From a checkpoint of a small mixture-of-experts model trained on Wikipedia.
Size: 10 layers, width 384, vocabulary 7968.
Experts: a sigmoid router, a shared expert of 64 neurons.
Training: a variant of SOAP for the experts, 800M tokens, 6667 steps.
Below are experts of layer 3 (counted from 0) of a mixture-of-experts language model. Rows are named router (the router's row for the expert), gate (a neuron's input weights, with its number), up (a neuron's input weights, with its number) and show model dimensions 192-287. Each number is 500 + 25 x the weight over its row's rms, rounded and kept within 0 to 999. Numbers have three digits each.
Before each expert's rows: a language model's description of what the expert responds to. This comes from a sample of Wikipedia text that the model never trained on.

# expert 40
Description: Opening parentheses, quotation marks, square brackets and LaTeX braces, such as "(aged 86)", "(1961)" and "associated power".
router:447481493440504549521528516507476520506444492535496480506493478493490494487518511492485492481497506484549502472548479496520512505516518470509496478450504536498473496516500492515490501525488517504526532506560502505485432527477545503470506531471477500485488527461494519508520490507499495516
gate0:470497486506531479491525494518502504546505478500506552477437512428493467499477500492484479501471499434525494530513514520487491522533548506515497525441500500490555518492538531471458516512511502515549451527558460479542504487497475485542506523534538468497540532483521507497505506495474477483
up0:555506484514491516513535499490480491488543501438502505496524533432484478469551493483498492526518515490490524490513492494457458470462470530477537517448526495493511478479553482512522468486481477525467541524484498497473478482493493508537491521512480508466533560456525481491520471520511516515
gate1:528515552487515498484521487500513529523507505508484505532492511513482458510516497483501550472491501489463534499481513489456531471534506508479561476486481489515498511502504496480538482502464526495443470525510464503518530520473501458547530518463516535506524464450498546468504513466471480532
up1:499494482501467501530496469511528480473477475486530499486520483502536538494507505516484449523520482501534468511502478534539491531477483493527471530531505476489490495505505494495460501521516504521546533462490516498486485492527525515422491495506493462511463537499517473538504511527529527479
gate2:518525540501515522506517500459488484512467500515502490464506485475518496483465538483480507502487468456532439498559504498495478475487465492523524485504514494467506529514505482497472517470487493510482524491529506512497578515502500497547515478444482501514484510499511544505498525458493506502
up2:462516458507492461501497503513493497509501488471489480541476511553507491524523490514511531481517526529459552493493509527503502504507487490468485477504521505543507474498478512502546492498516502485516475501453530485502428528506481517454492532520505495486492462500496477460476501508520486482
gate3:511536484519494517510528514557482476508516515469484542454533493506505478499504489482532530457454535485497522485497503479558475541471488518496503510490490526495498491509490559500529472496498485529458527523528519496519473456470516491484490506527495461481505499474549502499454534460529464530
up3:525488531539503457484492513483499519508487509517512529497502496483471508517529471504509486493539471507508503473503496547451498461505508484515514506446478479483508496481526486486530507518475499483524427502482460504488538504486467453496489486472516506487466488505477508519560464529542493508
gate4:502483495530533512478503544530500528509468454481528478525551461474502490486511522502499506451486459472470504487490489514495480498459507481509495490479493489489525473504518500506513474446439518483525500490524507516506450475509512439516515469514457467503508452541491533480490452508502476538
up4:498480474456462502535514428522504507497519507530483484545488537493496502499550467520515485505500514535488522527538503504528529441512495513503461511462522481497453546489431466482502514484534489480507503478504499484491519521506471547500468482500512514453480556497531507503511517478508495505
gate5:506494465496490488565491518537463582512526517522468468499469531499496521501464497503488514511507536500516510514521532507488514473521492524512526484482522525502482463527498474519496472483495515499548451525467506482490472531502533486508496486563482552532474479477471498442521514482515472564
up5:464504554521511503458530482492547423475477507484533505485527499526470483513520528490496509469474480491490486486501476530527467515473497487486484512508503486501515530505500540482521531552492498508449543489525523526491505468491496533444493498450551447483542538482498490550483489516515538459
gate6:531502499505542516537480517459478488492525498493485479492523499490478487468524501510514513477489452481495458523453529528549496539504552517530527484535462530482477460502514479518478488469509506498521501480534526497504471525511571506473544480479467507509475480516503489525467520441479511492
up6:512466498519529510533492523491485465498500467504487493488544498494520499495551506512521504490508524489495507512479511499545497530495517493510483462513480539518444503485498437545490484475501546526515520488494486513503504525506541505502508486524483505483488493537485518520495482478467535491
gate7:485481522522504481494506570461541552503490516535465501531481475519482504477492517510513439554488548484510497532486458516480478499533482525494507517470544491473513494502494489479463474525481470538527540504491502475515449502469513507527523511511509522453488481534529508485455510466517502499
up7:480482509510509478458527535456529551484494538547441532514491492508503517509489497513510456564469537516507535520496462519510474486520490536483484521501545495472511512503483482493452475500491476542511539491499530492489484490464528490518494519479487515462463492525530496474442491478519534499
gate8:473515526510503519537533469479518508556473491489504536482461509528492497479510539494503472501468488496534483515504448525520494525461537525449471474478506485531526488543523492525503497493499518515473499477547526482468483506537477537443464485507521488471474531483505564506461513537455461457
up8:503511518480485523476559516481567496498476480456498499483465527479467513493514515467468518484495556518533474496476490508524495485491528519476482512479486481557516494532512463480450505478505523501489526482568510482511472488504529549492482559498551494492525525500489507531507506480480492464
gate9:465461520479497488509514525512490489478471497478517460522489506467517540473506497503447519493498503504449470518531512475509524483495504526479471489486511498542483510492494506502491528452490491474475525452525517472487482496506463515501507462482482503475489511493453492556503517541502501521
up9:486508496496508510505452496462494561504492491472496510475534505542472472525489477483508543514526492495498511508505498474514494496541541503518539500511483511478514475495463523511480462503448532468556449530498494523486510472528528464549503537503480462497506488501515518477535487449495496521
gate10:496525507485531476475500538537500518549536518505495562509462485512449535499490481482522508477501517482499475536516495508523480510485519518479514475478455507521544522498445499507504477541515495536507500501513519538519534459470529516472508531567496504489525515479508482478503514491466463500
up10:524488495434513472537489505479493465492497535519496545527502542516564469475492493498462506523482551504504510488491525476530494485495508475481493495502450536509538526518513491533476500504490461516485495510508537470550494514527535526486501498485506483491516473485503511493563521500471464498
gate11:514547495478511485498502489489489517506496516506498494461469529508496499464488490515483524509480486544489518501480495507491552536449511506503477527500476483508451534478531549472508507563509516491533493541477468499504483523501523478460518479499474468479474465510519478465490536509517504464
up11:505523486494524498497521492501500517491484520527482468455447525495508501486486490513480531521492486556547506512493512510492550524442491508480502526506505495511459523495530520471513520564562533471530506533473487475513462524498529498456487503492481464460476508505534517470507521488528463467
gate12:481480488492467486537481516505494500479473483476478489468495465496466490489477541475486505487471532527488457478536504500518487471464519508512496535490538493500498513484482509514527501478434477520476516463494519519485511476498477493549505494520470519527529522466495517519457521558501505504
up12:527517514481534496509501502477464490489520535487518520556505544503516478494496480491514497493519496464488543500471503476511505469544445524483496483525508530494512468484507528465483518533534507504498506539490494464537478512507534509477518496462517470488496469574454468494515502463493502519
gate13:506510443488525532465518513547490498511500510467504500521519487489536524507525499505484474474512535469509529568507472528498465531481522479488502489486548546545485480531505470544513480481481504496529517481467511505457492506484484477518513500506512493509519494505483480527481516477503474506
up13:473467530543475463520456497446477515500510475511492531446501542510464497467522488453496537525468495535465479475486513461529489481484471487497502496493474468473523514502466518468506521526529494464479540495514484504521507504530494572500533483523475510478503498495529495464504529514486498505
gate14:506521520483519493528479543518502542545559494486484444477467506487437497523498518489499499488462478530476552520503533518534522502438505489498516505500498492532497519524479465497521498487502539513515502507537485522488490505482521526511503471512490535486484460500466501536495498463519533496
up14:464509483482488512485506477461529496467483476522509484507527510490503493489480502483533489514515501458485495490546491524496512495542482451492506486475530508509510492466555514498485505501537496508465485476476538491526497510531501500467483515469502448544503525470483463498531477540505491510
gate15:570536530503514490469485469466508470437503523486456476514475521516507472543552452515484501493474509484493499476456512475515541496481501521506486452499516537494499476515510519477532522510485506503482567498510500506486542489475545497515486514515481523497522464488472542505490493472501498471
up15:483543525488518517442464484464516477476479495499469501523499437509538443566547464515477513512505499459483476496503503514508497528523501507514520451511539577485540484487498530502536510515485549481507494514494531472478510497480508451465489507484447512505507498447502547474509479488505474495
gate16:443458478520517478474525486510494535492488504525527491456533517481483518482501478496498485514475512507490485479480439481474474506538474474503547519492484496464490545497490485471534519503531482520574505494493551485504489462505468485504486531470527517514495513501488446541491520479477501524
up16:448455483482489497486550490509508510465508548513528501473537525490487514510493520484520516492447535490491473455515496514486519497511485450482526522491485479501473539524471510470538481502521505514520511497505512499505512475488466488496484521478537519533528524489482498557472487484480571490
gate17:460485537445479479483514528511559520544517505484495481489527546558489467517496525526474478470526524490532514509518478483499461475547506518534450524476495492516479495524495534480501509486503534486508519489513502505485443482489494503512481531516499506472480518498503542499511491472505486462
up17:505489523487487485487472502517517484508474554506518437509487512494488525549506520517497546520503502472498487492469506495463494511465530484466518491562508462511509514513500543487531490502480479574529465514515501495533511532522503490521529513512502488487509479486487444519522545546515439529
gate18:476483507496534535528480520510489513518492462494517559453516473483511501527435500491522545503489520528498498461488495501543479458487535492523475540510484507499548490504481531509497485507520503465495505545508529506507541497503493512478482513528494481489528487540469504509537461557535495470
up18:550480505501529535501500573526511509522453493525508495465487440476504469501479540490515537523468513510525474465513512518550496505510516477541477509500504490478548514507499524501523489533546517509479470535476493497491520517448511518484474557535516501478525470543483516518499497551585494505
gate19:507479472479522527501509447457479522501503490480536507536489465509489473477494504471545510485488485514489486480512543507479524559487522498510508541489504534463523527535544508494532449470530529484478537498498485503496525459500524496492525469534518501516477505473515518550464431465501468459
up19:507477482492516536491508467459501508511495477485517489544488464511491504473488515474521495512512470506467477482512535505468535532483484498503508512496522525467497492530526501459529439495511540500496550466491459513498517451488514494502535496556516477528468508508487516543471464483497489474
gate20:490456494477519499507501519504528476554493480497507508493496486513501483474522469515517489473537461521499529496495541454516460466507498492486444510485483538484503479521483508495463514504519501451472538451506543499543509477515478509474502461497504536488516535526516499481500484528486460479
up20:495482507528509527515500487508524467530508474524488510481500516481464480459521462510513493480495485503526538471484549469549458495514489477512482511522525566451506485527526503467434479538482532507477506455499507502466509459513527452508513420542526536561494503526546510467507497518487460513
gate21:527477531499477496515508542525474550497495513491523465485478524531489453494510503509459547517429559514498548520472511516494474512497443466527494534491491523532485520511528467492511499440493519451467465534515464501498460507456517537463527469528503524474501515521484484498520530471523503521
up21:465474504469483487477493461490519439527420488509492532513489497509508508522484478508541505499500493461512495466532504496497527481533520544472474453503543466466522492487455516500515496539483476547536487485508544508487534509514494489517484521467509486435509523507507541477481509510474435478
gate22:504536507475547492521467478520498510480467475493504497468459452540531496519547507500493531533536515485512529509512465508457449529500479514483498496532440500463503494506500521521509508504533495488508511478539468496493508488473532482475513511545498519478475467510488483490540489489516450471
up22:494470480524443496484526538501476539514552510525477486532529496490484491508488497517527439500494493539495501531485498494512488493517510491487476541488513506510505516504497491492483537490499524540522495524447502493494467525546428517528467516471509529517500520479532518483490535479467502558
gate23:481514487496507516483452554505498509520513484537484525486507466499511511516482505458497544479524502489507482511480496535526513488502513460495480507504488484506542504500450531513494478488552525472520520524511471528475469507489519537456509477522481521524496523503490531514510497527520465492
up23:494488532520502488531494473518503520462503490489517472509525521522478521533522490499486489522512494486500489503483498457481474455480454506528528530537486523508491493530467499437464532544472482495506494540482523521533521471489535462503493528508499491484528462514461453513503530476513503477
gate24:523504512498517499498462470535500473524484539537466529524533512481516523511488505497541465537494478476478480504545511456470459498471535476523477458465545464524475508513462553490533448545499513486508498477499511543510500530522498490535511523442490509505490483475494508527525498546506455539
up24:533493497484508492554493513521501491525483501533489503512474493487487530543483495486509479506464466496470489501537520486457495498463526485510503453468550490528494462496457507455536443551491531474504494501496502518531468518499508508529533534451484507487519508475483524553491495550471463515
gate25:492508497475517486517529506485511497477506512528519456466526531491532504477549464486504523550478495479528489523528531525526454492499519500437480515477517485528475450531493451475481496564485514509503530485494472488540500495480483474490522548520491514479496488484514451532508505472480487487
up25:516532501493511482451509461508536525497509496536497478469537546495525475461553477483493509511471475471515500504553515501544486506506506493454489541480499446508510442530517487446488534562456520528510476486527449514555541476479481526508504519460511521539493467468542481521548496476526480513
gate26:523497483517507503515531497517468524467510517534491497478460503474516520480476503449521527471516510478541486529487499502488447528490492492515475468518482492492474498476513498525491462453508486537500493472474552528484530553492510490485501534478502430472498513467508506487484502552515488477
up26:502492537481517486527526498509518490494531535487513498536511482506493489515499485468489512499504484491541482467495537505541508480491549472497477485547529528451505520485505513526505459515504482509510495513479537473532505483482493478483524451500522493512536496509504526473506475473527540470
gate27:484543461470494505490493487495521502487476512496477538496483469491501535482513527487455521484511484496453469543518494509538481490525503527488502492505492512508495494529496492543492482507533462480516525463503517490519487518497480499465521517481528493456464500513487496511515552501489505520
up27:500434532513480505521518548484473523521518494477536462488514536458500512526496454495522482517503485496517529537468505459489478486516477498520505506503518510507485502494485508451513540466482555468526515520461493515489468452539517550527525518484521469565525470471485531509470473496486508503
gate28:480472492490515501515493547552506506494513458483514528506516520463536514511482495509503558491513474510489523513524537508532534489484494527499494508501511475509503525548468534505484477530514529474529485497533494518476506499492544508455480494501486487485498439491503492496456522489476500500
up28:491514509501477482531481490457498484481507525507517523469514501507485499518486517474485473520514462498497494517462528516506479462496499543486499524504512500550481517529510471506476496483524477538498497485486488496479473521507478518547537495533504521495511549479508540499545500503524505526
gate29:418484474560483525485476517497513499501529454496468485474506539518491505441510522514497485501492508491522484537433451500487497497502538514479505486514554531527512490462517538490506508468444517490474488487518527498496436535502505514500515470538522462485519491484475483481481492495488476498
up29:448443482523491541482499503505492471470528457504478469472489509516474471467523523522499518485492501479507460530438466488474480532497507510471502498525546519502485470510478527488509512459448497475492480519530552489479415508499511516492529469524496454495517525497504493477524517492465459535
gate30:493500514494522482487513531527510530507463500499479448515514486517532522503467491503514482460467515489498477517516477500526480501495507525476481469443494516538506458482479481522534549468505502509517496491478529497450480534469534489481478475455494537530528481513485477482480528481499444543
up30:552514480465486524526497491501524463509552507541502520529478466464497492518563519515523495526540471503537498471479524479465536514506502476517519517521527510466495546526503508480490474525520506469501459506508515479544555462528478535484497506505506509484463499479508511520543465493477543473
gate31:551508486492485468493485528501526520494514493534456537521500536488498541554491464492524537477465549502503548476521458473474473515511495487466507522479506468464507506494519494562521485490479512522516499500521501524485547527461539519477460481479489449485527543561520482479547500517502504515
up31:463499512497512471460547490497491522499514520485555494493472456482492482495528493543499460495534456481497480490480541501508482479490474493489471476497492532540490485515491488459470564505511454495500521515489495508530507478519457480521493514525503543462472520443517467488468482473526489508
gate32:498506501484483510506423506449481487496490496487496527472504427534483503491566513486495514542513485468551466496473502500530524548499517501482479514526478440522497510494490465508478473491482552479531514484508496527516497524485559513506549517510560482535495543496503500537534475468472496461
up32:524513475518461485523539548483517493485533506501503492552535474520464491475527517549494506479547480468542502539490532509539489492501524493501477514498526516486491483509496517507495502506500470473486518496470503466517521517449530505508554542449493502490473524456516528490507535498506506494
gate33:467505542450506505497560537515497492503497532481507504529503501502492470507543505504451506505469512483517474488560540507455469504530519529480498484481518444523559465499542473530491516469521468463480490443483479465496491572501452512490504533489519496485515522494519462497478499527520512488
up33:475486526472507504531530530523486489513517512495479500504492493483504471510542522510469519501494524496524487497585530482457476489531514520515502493478501456499537469495541484499500481496543460463484459450500470457473482551500458514518527549467511486500493524509483489480482485513472504490
gate34:461520475493506499469499562493440453525502509477497513476552488579505477498471493522524480536479526521536469526511486492501473500493519448479481499530481500496570484520498506538482488465515459541512496502491473472509522499524480480522494480527478523455535496489514509499506512487483528493
up34:459540467481561501488510555485487505539470523485529499493515518554554480508478502482535490537499481528537479518494455490498487525485519457473523502516502527505537435517485505544479521470502493556499500491512517495503526483525497451520527500508487522490546478478527510511477524462497518549
gate35:475519523523519483509502518492480485526464497524478511495475480496507512495475469493501513483555479538528499475504514488468529461511494537456507487510538505483503526504556495508511531518492511475566513472432493527525456505492503532517441492548518531568518525500495495477495478473489528532
up35:503502452511483506498497495512507520479548492501515478506516500510486477466549511494486526511460536444439497525514519490528484514556504441512487549489469505509498469527434521495511463488495504515451490530524507485479510502487478487496541510424468505471511490521494501538518521545505479487
gate36:492486531527477526524510542496510495469515491500463499465527534514482535525478482492475516522501474508517510497523530488436514524535515525493501483517512512509482494527477510505499480502488525459485489493498492516504485516499553497507461527503524542468503450476485526515490540503502520468
up36:510472496502475451503493478504463458538467513515506474524512472507504470470501488527550546465510514512564506506545461508539463504472492473494510533447481494489517481516497497484495538471478467530511491501522541518485530487541454510481515499518488448525492553514507500456546473475501508542
gate37:532542516472478530495521529519483518503489500498462534485433518499485444483475522501495495488515497516508491522467488541516429521533525519513480457521470493515495484529574551513489473501492506506503499518511491470480467499442461471505481529520493476510488515518484531472496519507512556516
up37:525539520488474521482516531527485511500496513477487516502445528505483462478497519493495500483526499523513480523465492544529438520516525499499458469510478506523503485523571550532495499506490500527503511525490499466468473523448451493492473515527502478516508531525485525469495496500530564515
gate38:471529474480517511455511549476518469491477502479471530507469482519468526478488499523462458481501514511501530490508505487476496556482468483466446515487523513477518524532520502551485479543472527537499512471491493515482478485465539506481479509487520513487509519554513507517534513496457468476
up38:457510484496494532467509540492505468534477483490477532486467523505457521481471530519472467479509505538492534523492518503451483538472493491446448494472513506477498525535521495524458474552520533529512487473521493495497473488471523518462504502485493521488524508534505523509548512491484482483
gate39:488478518499517492536501503484507513511516510489508533494457442503511544482465478511520490483486527487518498475496540468506501506471492450489504474518507508502476486459532505509475486489530523539485511489505501482543507483525510512462500474500551474481509466509513521555506491433530524460
up39:507484526528473513509503460513476515509490526515472521544540473497495513527496459530508523484495519484484506480516528517503485522523560495587540554509491501489478469469549487519500503505511510515459492559469497516508463505506506456487511510534504486490464521486527533508542492436496522524
gate40:556499488506453558520508483470471502507456534526441483496486496498482521480509485457511497503492484502496474476471499513498536482466496547480498482499541461494451488544481494503467486499446482517535523515537477487500473530504529493477502484479488530477484460523500503478460526494480500490
up40:485494503468483519456520486472476507474493510478470532479456519522489508505447560495451525498509503531496440525468498526501512548460523505506511463528494425500485515506494471523468513457475455481503465502564513495475494513520505524472481482490520487478464467472566469471507510480476494501
gate41:525510514507526497493516509500498485509474511453465454536455519461508456476537500493495439472518535525553495513536503498485501524523501518496493498454545521443520524445522510517491461525484481493482513491518529454510465459490486482471450507538518486469500499476525478475538455505486531496
up41:470475477541524512505506490517517541488516524571519520521500522559482527536508517453481558463518491490504495464464517487529494491477483470516462496519467498511485519507513499476494505480508497520501496497531509522484540538513552507518495473484508539467525498463492483489492518496468529491
gate42:493501462524515526519521493485487484500479515509491481462467481487491502471507494516505509522514500512495516534530502501502518514505487493478510471479471535514461497451518473431481479516510497476503500513537469469458534486487503484452481479505470466501471518477465519496509545499477493493
up42:517503521522521506490536457499498478518478549518509480543518533506482501477518519477518496529491518471489470508531516499539484495461510506503493497508519464514487476547454506507493511494496516521517518519460567531520509528541479521497518536462529507504519496485527523519521500522488527524
gate43:500484489538462479516467512536512529462481496554532469499493528511505520521489500486466465481494516481454519505500518494446555471520530495504517552536493496522499495520504509476469490471542544490463472519499495537514504520470536501547435494518494514498537481494472548558459501506472528490
up43:503521517490524508496478489460510484544516509489453514529534471553472498488516491509474471494494488534500505474478504512503436548482483489479528500468469493479507488508452508530558458555534441551489521489498497481549524480505499506498496512493494516469488476469481421457545558500518489533
gate44:477531534474486455485506540480498519491520492480478493511522567537504482522496563490447502486448566483506490476523470550518492481443530488476508495492511492529464513494472480516471559501531520493499503505505490519443488506506476504485516507483522521552503478517504521545509495478530536467
up44:536475505500498521498461511509482442497487499505492501461465499482461491473501511471526482481542500504482517540541504504485522517530500544514515506482491522514519513513542527518521408492468459514496475471504479475537485513481521536485486499514472477451474507457525480478485484517478511491
gate45:499495506466503531539473535457510559515484511516527530501475527491500438507476523468499485523497484477506520483523483531491520504538501533499492506493543494504515499554503482483471486480499508530546467509521450501524502496515484521492483525494536518489534489509528548519515479530492491495
up45:515492524480501551547459520477517539519475506524541534506493527473497422505497521480511491519484500492492524486528502538481515492545501535519493506516552499502494471559515486482483503469518512531530463509518454499513496501507473496482497535503525507472522508521520558509497476510494494497
gate46:511477523449504477468498526530489471541464435468509482499496482512533501522515491522478515490481440482480479496477464487511509471486462513542516472493520488520478502515525512519546495477460483491508514510484491530470508503501479545511511473456488509478483510479555517520482512480503480532
up46:481505516482457503490495534528523428533508468504522525496525506502519492523488512498512495487463467510498472488477492471486526420510466498518520451474515481536520499536468476451505506512451478524530510495491492493517458485520476512525499497485492544512506491511527503494504506482507522527
gate47:517494514491473485553522485514507519473532465477474483515510528491459512499522490510482464528532527461549478466492519480499499511471533475492481489525513571511504499451459489509498460494487506527530518541533508474508481506506453474474503504508487473505519486491471530486523504497506511488
up47:498493496522465496513499468530518514486514441494492453511465495496525519464498477513445461520504535488520480428489500464533483506523514490489486491527525519529520489481486487513493454483478500540509501512533531511519491505484475498488491507478459440517511455493487539489472532483503488495